{
  "d_shared_expert": 0,
  "moe_layers": [0, 1, 2, 3, 4, 5, 6, 7, 8],
  "head_dim": 64,
  "positions": "rope",
  "rope_fraction": 1.0,
  "tie_embeddings": false,
  "init_std_o": 0.0442,
  "init_std_up": 0.0442,
  "init_std_down": 0.0,
  "lr": 0.00938,
  "beta1": 0.9,
  "grad_clip": 2.0,
  "decay_fraction": 1.0,
  "decay_shape": "linear"
}
Below are experts of layer 2 (counted from 0) of a mixture-of-experts language model. Rows are named router (the router's row for the expert), gate (a neuron's input weights, with its number), up (a neuron's input weights, with its number), down (a neuron's output weights, with its number) and show model dimensions 0-127. Each number is 200 + 30 x the weight over its row's rms, rounded and kept within 0 to 999.
Before each expert's rows: "comes before" lists some tokens at least twice as common just after its tokens as in all text; "gets" lists some tokens that make up at least twice as much of what it gets as of all text. This comes from a sample of Wikipedia text that the model never trained on. Tokens count by the router's weight.

# expert 19
comes before: "\n\n", ".", "–", ",", "0", "\n"
gets: ".", "–", "-", ",", "1", "2"
router,182,195,199,190,244,198,236,175,207,221,237,214,149,148,190,191,159,176,214,232,228,190,206,212,219,208,183,182,219,152,220,156,137,229,193,236,190,221,239,254,176,216,213,201,229,233,199,208,251,209,202,198,213,232,156,180,209,194,176,156,225,210,211,155,213,233,237,248,218,194,205,216,187,137,194,229,209,177,165,243,181,209,195,178,202,208,171,225,145,148,161,181,238,152,251,184,206,215,214,211,266,166,267,175,180,151,244,233,194,184,222,257,142,181,172,199,222,217,238,207,151,179,211,136,187,181,210,176
gate3,247,206,214,266,165,218,204,222,180,193,204,250,179,207,258,238,185,235,185,219,175,192,176,164,233,160,242,241,242,156,184,182,247,228,214,152,230,198,168,192,175,200,216,202,153,219,201,239,243,223,179,203,154,245,162,246,216,196,171,182,168,134,112,185,189,208,142,225,215,202,209,224,184,233,174,209,173,225,204,193,167,216,176,201,194,192,204,195,228,240,208,202,185,205,199,178,139,222,222,253,213,191,241,193,231,243,217,241,238,247,198,233,143,193,168,169,172,222,185,222,205,211,239,197,173,159,223,226
up3,211,218,240,143,190,150,173,142,196,221,207,213,166,212,172,202,242,214,229,234,187,233,248,226,185,222,222,195,193,182,173,251,159,197,158,247,238,194,199,184,238,184,202,141,186,183,257,180,175,184,281,132,210,148,215,192,177,209,249,250,274,248,212,185,199,186,220,192,211,178,192,216,197,231,175,224,163,198,171,214,257,189,210,197,216,191,250,238,165,199,259,172,225,198,214,228,187,186,199,182,204,242,187,223,205,173,190,194,175,229,198,182,211,205,179,148,233,192,202,186,201,228,240,186,224,261,212,141
down3,160,185,160,211,179,224,213,181,202,196,185,162,216,160,191,223,165,160,172,205,183,153,186,184,182,138,236,253,144,237,220,169,228,208,151,208,168,162,193,201,238,227,173,251,166,218,136,126,247,159,180,181,160,234,214,212,242,151,180,155,144,227,242,202,243,212,200,191,195,209,156,216,191,223,232,179,222,181,212,196,201,191,167,233,231,193,164,137,217,204,223,168,211,185,228,162,181,244,242,186,200,173,220,215,177,217,212,169,194,191,182,253,210,161,147,230,177,208,151,206,211,175,186,172,193,231,231,199
gate4,201,219,221,218,151,164,218,175,215,211,188,215,210,190,215,180,234,188,218,233,206,195,186,153,216,185,193,243,242,222,269,162,205,169,203,168,180,151,170,182,208,206,195,217,230,171,222,222,198,210,208,179,215,177,217,172,220,212,178,109,159,231,258,178,181,220,159,163,214,221,213,180,212,218,220,164,186,212,174,199,140,223,211,245,201,234,148,243,224,139,177,229,227,222,163,207,144,245,240,195,165,187,218,235,212,204,244,228,236,206,219,157,253,240,209,185,215,234,194,192,216,197,246,182,132,187,277,220
up4,232,277,172,172,219,225,200,192,149,273,228,175,229,218,190,250,249,185,196,190,253,167,197,253,171,198,220,222,217,247,181,248,265,223,179,205,161,212,184,211,199,195,192,242,202,246,227,163,169,204,196,235,184,206,207,201,189,268,165,178,168,201,235,193,180,221,180,229,159,169,155,184,176,187,207,159,193,132,183,232,186,158,208,207,214,161,223,199,162,171,171,187,212,211,134,205,176,235,212,163,200,146,173,203,191,212,235,233,222,187,245,202,243,196,192,214,196,183,182,223,186,203,267,160,223,178,228,199
down4,253,210,188,189,206,200,223,175,281,193,206,200,141,239,154,199,198,191,219,190,137,232,224,140,165,182,197,185,193,197,238,213,190,191,270,180,222,170,158,205,167,231,218,189,183,239,163,207,134,281,182,192,181,209,288,168,180,154,202,200,171,201,218,133,169,200,195,196,207,227,239,217,193,203,177,172,217,225,197,202,199,243,237,187,227,226,177,119,248,222,210,191,226,195,219,195,189,197,186,215,205,177,175,173,222,168,224,209,170,235,225,164,218,207,195,210,184,207,201,148,173,199,199,194,202,241,140,230
gate5,210,208,197,165,219,141,196,173,167,165,217,201,189,219,173,199,228,195,171,211,132,140,190,190,190,152,217,210,185,183,178,235,210,262,190,229,234,220,227,228,248,199,173,200,204,235,151,192,187,194,206,239,231,204,190,151,184,185,232,152,176,255,158,216,186,213,229,201,232,216,139,187,230,159,232,211,202,201,194,185,155,197,169,221,216,203,199,198,204,170,187,261,194,250,195,201,213,248,209,176,156,232,163,149,168,190,174,185,178,70,241,209,149,192,179,221,179,199,163,180,232,195,214,187,221,172,197,201
up5,180,212,245,216,224,217,226,204,207,190,189,180,214,125,240,164,201,198,192,221,203,283,235,216,189,155,151,212,255,240,191,199,191,193,198,196,222,189,240,228,179,209,138,190,203,188,204,197,209,172,195,266,185,203,260,194,214,246,154,176,153,200,210,229,231,257,265,266,224,210,155,158,139,202,185,206,218,212,160,178,262,191,241,164,158,216,200,209,187,182,170,196,204,177,136,191,186,200,182,246,196,207,194,197,227,218,164,220,208,184,242,217,244,218,217,205,187,191,153,236,251,181,185,229,181,213,193,222
down5,231,214,254,215,178,214,153,225,153,205,227,232,254,223,180,189,217,160,219,179,222,201,271,178,204,206,199,242,207,213,191,220,217,180,250,205,200,231,190,250,193,182,123,201,172,203,183,237,188,187,200,208,236,168,185,244,204,245,189,227,230,234,237,247,210,188,196,233,243,261,202,231,198,224,205,247,198,224,156,217,194,197,258,176,219,174,239,179,173,216,213,179,248,153,199,201,221,230,232,232,193,111,196,184,251,172,178,189,210,177,233,214,196,183,206,220,197,142,236,202,223,136,210,251,208,185,247,185
gate6,226,193,193,112,266,212,185,170,241,231,160,200,227,152,220,223,219,165,167,224,183,232,195,187,192,247,193,205,172,187,217,167,216,143,187,255,202,181,252,229,190,175,193,215,233,230,221,222,250,183,260,205,251,223,232,209,232,194,168,215,184,173,193,204,214,205,195,191,202,212,180,171,232,254,205,165,196,204,180,178,208,165,174,220,148,212,203,190,156,132,231,266,223,211,149,192,240,202,187,159,186,209,169,205,200,194,161,171,227,234,215,230,214,174,183,237,169,216,113,189,194,152,193,194,187,176,237,222
up6,176,176,189,169,222,217,209,205,174,171,206,196,171,172,224,225,218,215,134,230,135,170,217,224,217,164,220,190,215,208,212,243,201,231,195,179,199,220,202,155,161,203,192,182,223,232,173,214,158,219,247,187,173,183,177,129,197,161,235,221,210,140,199,284,244,196,158,189,189,154,263,201,221,214,176,211,158,129,187,181,188,225,213,247,250,214,177,167,194,245,151,198,183,232,176,217,189,237,174,225,199,201,189,224,171,182,184,232,188,175,247,166,186,206,232,158,224,198,213,196,137,168,182,237,197,227,157,247
down6,199,188,204,194,132,186,228,183,187,183,211,165,220,198,153,225,243,180,239,161,128,208,194,239,232,280,193,123,179,167,221,161,227,184,219,238,231,201,188,214,225,198,162,206,194,145,163,186,199,174,186,186,161,220,223,214,222,181,176,182,225,211,189,204,188,219,211,223,206,271,253,213,183,198,222,215,229,195,200,226,178,173,178,144,229,195,195,214,192,152,174,210,172,232,221,143,222,205,150,227,225,230,212,249,175,252,151,237,173,199,226,165,218,205,178,151,214,153,253,161,208,230,226,183,194,243,203,185
gate7,213,177,196,196,251,217,209,173,234,147,209,147,171,223,175,236,185,161,194,156,186,249,192,243,207,213,204,202,213,199,216,166,224,213,216,252,160,197,173,150,156,188,193,253,212,161,194,135,139,219,189,170,227,240,179,193,174,204,184,146,190,234,201,167,234,201,208,207,205,141,183,191,149,205,196,203,213,195,193,178,215,213,214,232,243,176,203,201,288,214,197,166,228,186,229,199,165,168,170,199,254,226,256,189,167,148,153,209,203,161,215,234,170,178,225,264,220,207,243,230,178,206,174,210,165,233,190,160
up7,164,185,221,187,208,226,216,183,153,183,232,175,175,190,191,224,208,185,209,195,226,166,180,180,243,208,182,230,237,201,245,206,194,153,164,194,252,206,200,261,139,263,209,205,189,269,217,173,261,173,228,232,254,167,193,173,244,140,223,180,201,228,208,232,211,209,161,201,188,260,219,241,210,224,156,149,206,225,255,172,166,161,177,158,230,178,182,205,177,181,229,250,207,165,171,206,186,206,223,229,173,162,183,185,161,196,221,174,189,200,206,211,172,201,167,156,255,195,172,222,176,165,154,215,232,179,172,236
down7,189,179,189,217,235,222,202,205,182,180,243,145,177,190,162,234,213,201,217,139,199,166,217,204,243,169,200,219,209,181,241,190,180,187,221,159,178,207,196,230,164,204,188,186,250,254,200,245,217,251,190,258,206,255,217,237,241,171,221,161,238,175,246,225,203,170,187,188,178,195,240,211,161,241,168,172,217,219,201,144,202,197,166,179,244,196,205,216,183,165,195,245,218,163,193,129,180,237,203,205,208,131,164,180,144,239,235,198,210,160,179,200,176,183,189,195,218,186,201,228,147,179,249,168,210,233,164,271

# expert 7
comes before: "s ", ", ", ". ", "\n\n", "i ", "a"
gets: "-", "y", "es", "k", "'", "."
router,201,164,183,216,234,206,209,166,201,226,203,191,169,191,197,198,172,180,223,190,256,172,172,201,199,165,200,220,207,148,217,190,189,210,173,214,186,189,223,261,189,152,222,194,207,278,217,221,202,220,182,215,284,203,157,183,201,218,198,162,223,224,236,134,244,206,233,209,202,185,189,207,230,187,171,185,192,203,219,243,178,200,192,174,198,213,185,221,136,142,167,206,239,193,207,203,190,276,195,209,275,133,278,170,188,198,202,197,212,200,223,241,147,199,129,205,219,241,203,196,152,205,252,171,173,213,206,231
gate1,188,188,222,187,197,194,208,177,191,198,206,189,211,164,222,206,245,212,215,251,176,177,192,190,163,201,187,232,289,190,158,168,180,159,166,229,161,189,199,254,193,151,168,183,193,232,248,227,150,157,229,200,235,234,175,181,117,179,139,189,179,202,157,158,209,188,218,192,228,204,217,260,190,205,196,201,167,211,226,222,203,141,212,192,160,219,147,237,184,191,206,273,215,200,164,240,276,204,222,187,191,242,200,198,172,195,197,197,190,265,219,250,251,182,199,217,183,198,209,158,179,216,220,182,220,202,193,165
up1,166,218,215,207,254,198,196,138,179,229,230,164,224,201,219,194,156,244,231,266,175,198,203,170,165,174,206,210,163,189,196,257,191,197,239,187,204,225,217,238,131,230,245,216,186,177,198,219,259,194,185,194,215,264,199,183,218,214,166,191,232,236,161,196,229,214,268,202,191,219,225,209,169,196,217,174,182,156,203,157,210,216,235,216,180,167,174,137,201,203,211,181,205,233,137,235,260,199,172,112,166,222,217,210,173,205,215,179,167,226,215,209,177,167,170,231,207,234,207,194,235,215,185,220,236,147,195,231
down1,240,201,185,193,148,171,194,183,213,214,174,250,158,201,156,264,121,162,237,200,176,139,181,166,167,185,160,206,250,212,177,207,171,223,176,214,177,155,177,196,194,210,177,216,166,200,238,214,125,270,171,207,194,169,181,198,189,217,178,212,156,200,205,193,238,206,153,178,233,207,195,235,236,217,205,163,194,196,204,245,196,234,207,182,200,203,159,264,193,169,161,193,174,172,213,226,191,210,172,134,185,159,209,215,181,206,193,229,231,180,238,272,189,216,220,217,199,179,184,175,144,249,161,163,179,217,198,193
gate2,174,183,215,149,229,260,203,173,201,149,167,206,172,203,226,180,218,205,241,211,204,188,149,275,193,167,207,200,192,199,203,202,165,188,234,185,124,197,206,191,161,221,165,168,229,236,212,195,188,210,234,218,146,254,179,194,179,207,252,204,198,148,213,181,183,232,230,236,163,232,187,190,179,168,209,226,203,235,237,205,226,201,235,170,226,203,263,182,231,161,190,204,223,205,140,175,234,179,203,218,213,198,137,216,183,157,207,175,205,209,236,203,174,233,213,255,209,207,242,195,245,192,225,205,148,171,218,295
up2,226,234,188,180,190,151,238,220,156,236,157,209,123,205,189,175,244,113,222,156,172,204,176,217,172,207,238,193,165,220,178,201,202,205,167,202,230,211,239,236,207,181,206,205,201,212,185,243,236,164,206,145,213,202,252,206,207,240,228,255,227,208,176,251,218,152,189,173,267,137,233,232,181,151,172,202,213,221,202,186,179,131,233,152,218,190,188,219,182,186,243,184,223,216,168,229,229,213,149,227,213,189,195,190,169,192,221,208,216,174,233,151,215,238,207,192,210,187,181,171,212,221,163,251,192,179,193,213
down2,196,230,222,183,164,211,193,174,223,144,157,166,231,198,200,159,196,237,177,163,195,262,239,232,259,242,141,175,221,156,243,219,178,253,252,203,191,165,206,142,243,262,224,203,206,178,166,183,220,202,193,195,179,257,208,229,200,232,167,173,172,156,174,217,176,246,213,210,190,195,240,178,206,207,185,181,171,237,202,143,222,213,189,188,116,199,237,177,223,224,204,218,203,145,199,192,194,247,260,208,243,205,199,245,211,197,156,218,178,197,198,204,199,215,192,200,163,179,215,193,234,146,187,225,166,171,212,213
gate3,242,279,188,202,183,193,218,201,205,156,197,205,195,219,206,223,187,257,233,177,182,241,187,140,184,152,231,216,211,195,257,196,227,208,221,142,217,192,218,251,169,195,207,180,213,257,181,157,198,208,174,176,198,180,175,212,197,265,188,185,202,191,156,166,217,213,207,177,180,161,270,193,176,217,219,204,155,241,156,178,168,205,174,168,222,167,209,194,230,196,225,190,182,181,187,181,171,167,202,275,185,201,206,214,185,180,205,239,163,201,202,214,118,216,248,203,196,226,211,207,183,169,226,208,203,153,205,308
up3,243,241,196,192,195,154,222,172,177,242,199,172,172,230,210,215,209,209,191,218,187,149,192,202,191,169,222,206,164,171,182,243,222,228,213,180,194,181,190,207,185,191,205,190,172,165,228,189,159,186,261,178,178,189,223,190,186,243,255,196,237,216,240,168,133,170,193,232,207,167,180,163,209,219,177,222,200,141,172,179,199,144,165,206,182,209,200,226,232,194,249,190,176,245,249,246,197,176,172,201,183,232,240,205,208,264,165,267,146,162,203,228,221,216,132,192,244,229,202,215,191,233,179,172,232,214,214,109
down3,179,220,173,207,222,258,249,132,124,221,186,171,198,187,239,178,179,152,141,171,242,202,188,150,176,163,247,249,155,258,207,158,197,202,160,220,204,174,238,251,244,203,172,199,187,208,198,160,230,144,222,224,247,233,219,236,224,141,202,193,196,201,202,237,215,221,169,195,155,223,179,209,208,176,203,165,174,184,190,181,180,237,196,245,179,154,201,164,224,216,238,171,188,157,232,178,185,207,197,196,231,198,180,198,191,222,225,211,194,218,199,214,216,184,247,203,196,210,236,275,196,236,204,235,162,203,211,242
gate4,234,224,187,196,202,193,178,136,230,219,243,183,183,196,205,242,203,179,210,216,215,139,162,196,170,236,217,198,163,110,218,200,198,190,236,205,234,169,218,246,197,157,204,196,214,186,223,222,205,261,171,235,157,171,182,223,205,238,219,164,125,216,224,175,184,210,223,180,228,225,237,179,178,262,188,176,192,242,186,236,149,214,255,214,194,193,187,225,214,184,174,226,189,240,223,160,158,200,177,157,199,174,169,200,244,164,205,231,222,202,148,216,271,191,184,226,216,191,194,212,226,224,212,138,139,182,183,175
up4,193,252,177,142,257,202,153,150,192,241,207,225,199,233,234,226,200,177,200,191,242,159,194,245,168,224,238,182,190,157,220,225,213,222,190,185,188,233,177,215,193,158,192,237,188,261,225,148,215,237,186,246,199,192,187,166,157,226,211,178,190,191,202,175,192,221,218,212,162,197,150,198,208,202,190,129,204,138,197,212,167,179,192,209,185,171,212,179,229,198,114,216,206,240,187,202,149,156,170,166,194,153,242,251,215,179,225,265,213,215,177,142,221,168,224,245,182,206,179,252,209,197,220,223,189,190,211,200
down4,187,165,200,190,211,205,170,212,234,155,129,161,172,245,202,219,191,213,150,177,182,192,210,150,206,175,230,196,251,174,200,236,142,234,259,174,142,175,199,225,206,187,176,218,229,132,179,212,167,227,209,156,191,180,257,186,161,161,200,225,221,246,209,211,174,241,190,184,210,190,249,152,165,185,158,168,210,230,192,254,214,248,205,183,222,258,153,203,212,248,231,232,184,189,226,206,202,264,157,226,244,230,195,171,217,231,183,193,202,205,188,191,194,254,202,180,192,217,251,157,198,196,183,171,206,189,201,166
gate5,170,171,199,208,162,190,180,224,231,179,196,191,224,227,204,186,164,205,207,225,211,119,214,229,182,209,249,254,241,186,170,186,203,208,198,211,240,261,226,199,239,207,242,211,167,211,197,237,191,172,210,223,222,226,222,188,179,231,187,115,156,204,193,192,235,210,238,184,201,197,204,249,252,194,174,215,209,183,175,221,177,185,167,223,166,254,192,183,142,207,230,232,217,257,181,180,201,286,224,163,198,153,167,146,187,190,185,190,193,188,205,264,173,183,198,163,175,195,188,253,181,220,266,186,226,258,215,201
up5,181,218,165,225,221,174,199,225,193,178,172,197,197,190,179,165,163,205,214,192,225,240,227,217,218,189,183,181,231,176,196,211,202,152,172,203,244,212,219,218,272,139,197,180,193,221,177,237,187,193,275,237,164,195,253,174,181,246,186,228,187,209,218,216,226,270,242,234,241,207,168,156,222,200,215,174,226,207,151,168,242,217,199,186,213,191,221,226,175,161,226,228,181,209,165,201,200,219,171,227,228,209,145,233,188,241,189,218,243,181,201,220,178,227,214,167,217,153,171,254,213,89,233,182,221,253,212,228
down5,241,203,163,203,169,162,221,172,172,162,129,131,183,227,137,166,199,235,190,264,219,252,227,176,204,243,219,226,224,255,207,236,217,199,235,196,245,192,230,225,224,175,153,205,208,273,210,187,222,156,185,201,198,218,190,222,205,211,194,199,222,179,231,215,206,180,155,186,241,261,225,145,212,210,176,221,144,222,200,222,220,205,216,200,226,187,198,173,191,213,201,162,216,216,171,200,242,197,242,176,199,151,234,152,265,207,160,176,217,183,214,185,205,219,157,219,162,217,189,181,212,197,254,191,169,142,213,181

# expert 5
comes before: "the ", "a ", "his ", "to ", "201", "been "
gets: "in ", "at ", "for ", "on ", "with ", "from "
router,144,195,170,232,173,151,222,221,165,161,210,216,133,231,224,243,170,190,252,244,210,256,178,208,167,209,190,213,201,193,224,176,223,222,214,193,189,222,200,227,188,268,176,250,204,204,255,288,203,214,237,206,214,258,135,157,210,177,185,153,241,216,184,191,222,216,226,266,188,183,213,227,176,198,225,215,188,220,215,232,196,207,202,136,192,193,174,238,191,212,178,154,209,190,232,225,234,163,208,174,200,212,254,200,226,190,220,171,174,229,179,212,179,180,176,206,222,210,206,225,143,207,224,202,186,218,222,123
gate3,171,236,188,235,210,157,184,238,179,230,179,230,184,144,184,184,180,230,225,223,195,135,176,200,206,198,173,211,178,220,187,158,225,197,199,176,157,221,205,177,200,213,225,222,234,238,184,233,183,191,165,270,201,189,226,188,182,213,190,211,232,152,149,196,176,203,228,206,173,166,191,144,291,168,199,152,220,221,193,193,172,224,162,143,184,170,154,197,198,202,207,163,174,223,148,172,189,243,234,169,183,189,205,209,229,209,192,247,240,272,180,285,155,232,198,173,175,234,199,197,206,173,187,232,197,198,149,215
up3,249,228,194,162,179,235,231,148,216,181,181,242,135,211,203,201,189,196,160,234,196,231,217,222,192,232,240,196,201,225,228,220,213,214,179,131,199,221,222,248,230,209,168,211,196,205,240,180,189,201,241,160,158,210,188,188,191,224,207,215,243,207,184,204,189,201,250,205,201,192,217,224,165,135,130,170,234,206,191,162,215,198,195,179,106,238,189,184,199,175,278,194,219,207,211,219,176,139,213,148,170,187,185,189,208,181,235,218,161,213,206,176,241,196,212,164,258,182,154,148,203,232,190,196,202,228,223,137
down3,217,188,145,239,223,220,201,224,233,184,197,136,203,171,212,191,185,188,160,180,197,193,222,243,203,175,182,215,177,258,212,196,152,169,232,198,229,207,187,174,257,224,233,241,178,253,241,171,317,225,217,190,249,215,202,239,163,198,177,234,205,186,192,204,170,220,208,218,217,219,209,190,142,173,228,191,199,186,232,215,180,220,183,211,193,149,179,150,250,247,203,175,157,187,212,183,222,264,226,226,198,196,198,150,204,206,193,205,213,196,191,214,206,169,168,137,171,246,262,233,246,199,188,199,162,226,214,226
gate4,246,197,205,185,156,192,230,230,210,296,201,162,232,182,203,168,213,179,180,220,257,149,164,179,222,169,227,208,243,175,214,220,251,196,232,198,159,173,160,242,199,239,206,173,194,215,206,196,181,202,208,214,186,159,260,177,186,197,180,203,163,218,209,173,180,196,209,235,205,183,178,197,207,218,178,186,149,220,190,260,144,130,167,204,262,174,145,214,212,227,144,221,146,199,191,202,167,223,169,177,180,173,226,195,236,206,193,239,235,183,207,173,194,238,204,169,191,187,249,166,200,177,229,187,143,183,261,209
up4,199,281,149,251,236,245,216,202,181,262,220,144,189,178,201,180,248,148,220,234,240,191,207,204,166,217,239,213,205,176,238,212,263,217,183,201,183,225,211,242,227,195,219,244,201,176,227,218,251,219,209,220,241,194,201,203,166,207,197,162,159,196,194,218,161,230,221,248,168,151,174,230,215,206,179,189,199,213,217,252,195,158,192,237,210,143,203,202,198,265,181,203,211,193,180,243,170,199,213,145,175,187,263,218,239,217,206,245,244,202,185,190,215,221,188,190,231,170,160,218,183,184,167,173,189,170,253,156
down4,248,223,187,234,225,201,232,176,235,215,173,241,180,217,186,176,201,235,213,163,195,207,212,182,99,269,217,176,181,156,194,235,211,166,211,200,206,201,205,179,196,180,212,191,210,190,244,191,135,190,192,139,138,207,214,225,229,201,253,213,215,236,177,216,198,234,167,176,155,188,247,186,200,215,165,201,173,201,179,180,233,197,190,185,234,237,176,206,194,192,235,214,163,177,229,195,208,218,144,203,256,255,132,228,190,198,189,162,193,158,153,213,194,290,233,224,213,250,255,209,188,212,218,188,213,208,212,188
gate5,173,187,250,176,188,142,225,209,204,216,204,153,195,183,232,180,198,193,208,231,188,143,236,225,200,185,227,194,229,239,111,231,214,192,228,196,202,200,179,205,237,242,131,231,223,268,188,213,158,221,200,206,175,163,215,189,200,224,244,165,149,219,225,172,196,238,246,226,236,212,228,185,237,158,155,210,203,208,170,227,138,166,238,254,213,198,231,224,175,180,203,198,201,247,214,228,201,218,200,178,223,159,218,182,163,181,161,179,175,150,237,171,151,214,174,167,205,210,191,219,190,235,240,256,204,164,236,191
up5,214,206,161,205,239,146,219,201,215,190,221,160,195,189,209,155,200,221,218,232,200,246,280,247,242,218,205,201,211,262,199,171,203,219,216,233,190,250,194,219,189,155,168,220,229,193,162,227,211,220,207,241,200,217,225,223,227,265,192,237,185,180,210,159,167,155,211,161,224,243,141,198,250,266,211,210,264,181,173,211,203,220,199,163,212,206,192,217,184,193,218,216,184,189,185,155,210,226,178,214,190,198,188,219,173,235,232,233,232,225,244,237,238,174,220,230,168,165,142,251,243,197,256,199,138,209,198,181
down5,190,230,284,192,159,163,167,218,145,194,156,124,222,222,174,197,130,204,189,193,201,195,221,239,196,134,180,233,221,239,138,222,188,195,220,173,189,202,197,212,247,181,165,243,247,246,216,240,168,171,233,206,221,178,195,170,244,218,184,205,218,238,248,209,186,228,239,242,266,192,202,228,223,201,214,146,168,200,189,230,188,212,210,222,240,197,239,176,173,194,203,177,201,153,186,216,237,210,190,218,185,222,170,157,189,191,200,134,201,205,234,173,144,206,184,206,184,193,222,144,209,188,215,212,182,196,229,163
gate6,208,199,233,165,241,224,167,185,208,187,143,176,236,181,195,220,215,159,187,242,200,192,211,230,246,205,229,189,177,222,213,215,189,131,181,260,158,198,188,195,181,205,200,193,226,219,197,278,183,224,199,190,248,166,224,243,240,180,200,192,265,155,263,222,138,221,201,199,202,239,214,216,224,238,176,150,248,134,178,200,183,196,201,202,160,190,219,184,188,178,235,258,254,222,155,237,178,213,219,167,199,160,182,160,199,213,159,197,254,193,204,183,193,166,193,207,224,235,138,202,165,213,198,185,202,162,230,171
up6,235,219,153,163,103,178,180,192,212,227,158,182,170,229,223,169,204,220,202,206,232,207,192,223,167,189,212,190,161,177,183,256,198,189,189,221,206,191,184,204,232,211,185,236,234,134,225,182,168,190,283,195,192,252,204,178,214,245,237,204,181,261,199,246,159,200,175,157,261,174,196,210,169,181,166,145,157,183,188,178,262,196,174,181,194,169,154,227,217,171,175,172,210,201,248,212,172,236,171,231,196,191,180,243,195,214,216,203,173,203,180,206,217,202,282,232,264,240,190,203,202,220,211,216,203,197,206,209
down6,157,168,199,263,224,197,190,159,159,172,169,182,218,224,152,178,198,198,170,187,162,209,213,173,192,221,221,138,192,222,208,173,211,190,237,230,210,217,195,232,264,206,226,151,183,150,162,220,226,149,206,167,233,218,192,159,220,226,182,240,135,227,174,176,212,180,200,179,159,197,241,231,190,231,190,197,238,214,171,189,138,192,196,252,256,109,192,204,218,169,184,176,231,217,214,179,200,139,201,209,206,236,162,161,182,221,240,190,199,195,206,230,167,194,191,206,152,165,274,153,212,174,214,192,197,210,189,193
gate7,241,213,205,197,214,189,194,156,201,229,166,230,251,266,175,267,135,180,156,193,215,220,187,231,174,238,233,202,221,221,245,214,236,206,193,190,182,200,237,162,234,171,176,211,198,180,237,205,213,228,222,162,181,231,193,190,188,198,197,183,182,144,188,211,244,218,216,229,206,166,171,185,178,164,206,216,212,169,180,202,216,229,194,283,235,204,180,180,198,201,188,221,240,174,266,149,193,219,225,222,195,185,265,156,228,188,260,188,223,207,224,188,106,197,197,216,234,180,218,247,203,212,272,217,231,174,202,213
up7,157,180,188,199,207,237,188,115,208,197,180,185,185,181,189,226,245,221,197,217,209,193,199,215,235,210,191,221,216,243,231,160,249,177,199,173,221,186,152,246,185,269,217,231,196,222,245,233,189,173,222,205,203,226,221,147,228,158,195,213,176,233,173,199,209,203,234,194,190,234,209,247,311,225,165,175,214,174,198,221,158,180,224,177,225,151,174,172,158,188,201,226,218,164,200,160,237,231,261,230,241,205,214,201,183,156,196,155,200,232,167,225,199,216,156,223,231,201,126,206,200,225,174,181,200,228,227,219
down7,174,145,220,226,201,214,204,176,156,215,213,177,189,189,236,198,200,201,272,183,175,167,215,196,202,216,216,178,220,189,233,150,142,210,205,175,188,180,188,215,196,273,174,219,241,206,191,230,205,262,242,270,230,209,160,138,275,173,165,188,197,233,167,181,158,218,228,160,168,181,223,218,216,228,154,182,223,187,207,194,209,183,168,174,164,206,206,214,202,177,217,273,236,169,173,214,212,246,253,176,198,187,201,209,162,187,226,225,128,186,183,143,208,198,188,223,208,252,163,182,190,180,224,156,166,190,192,203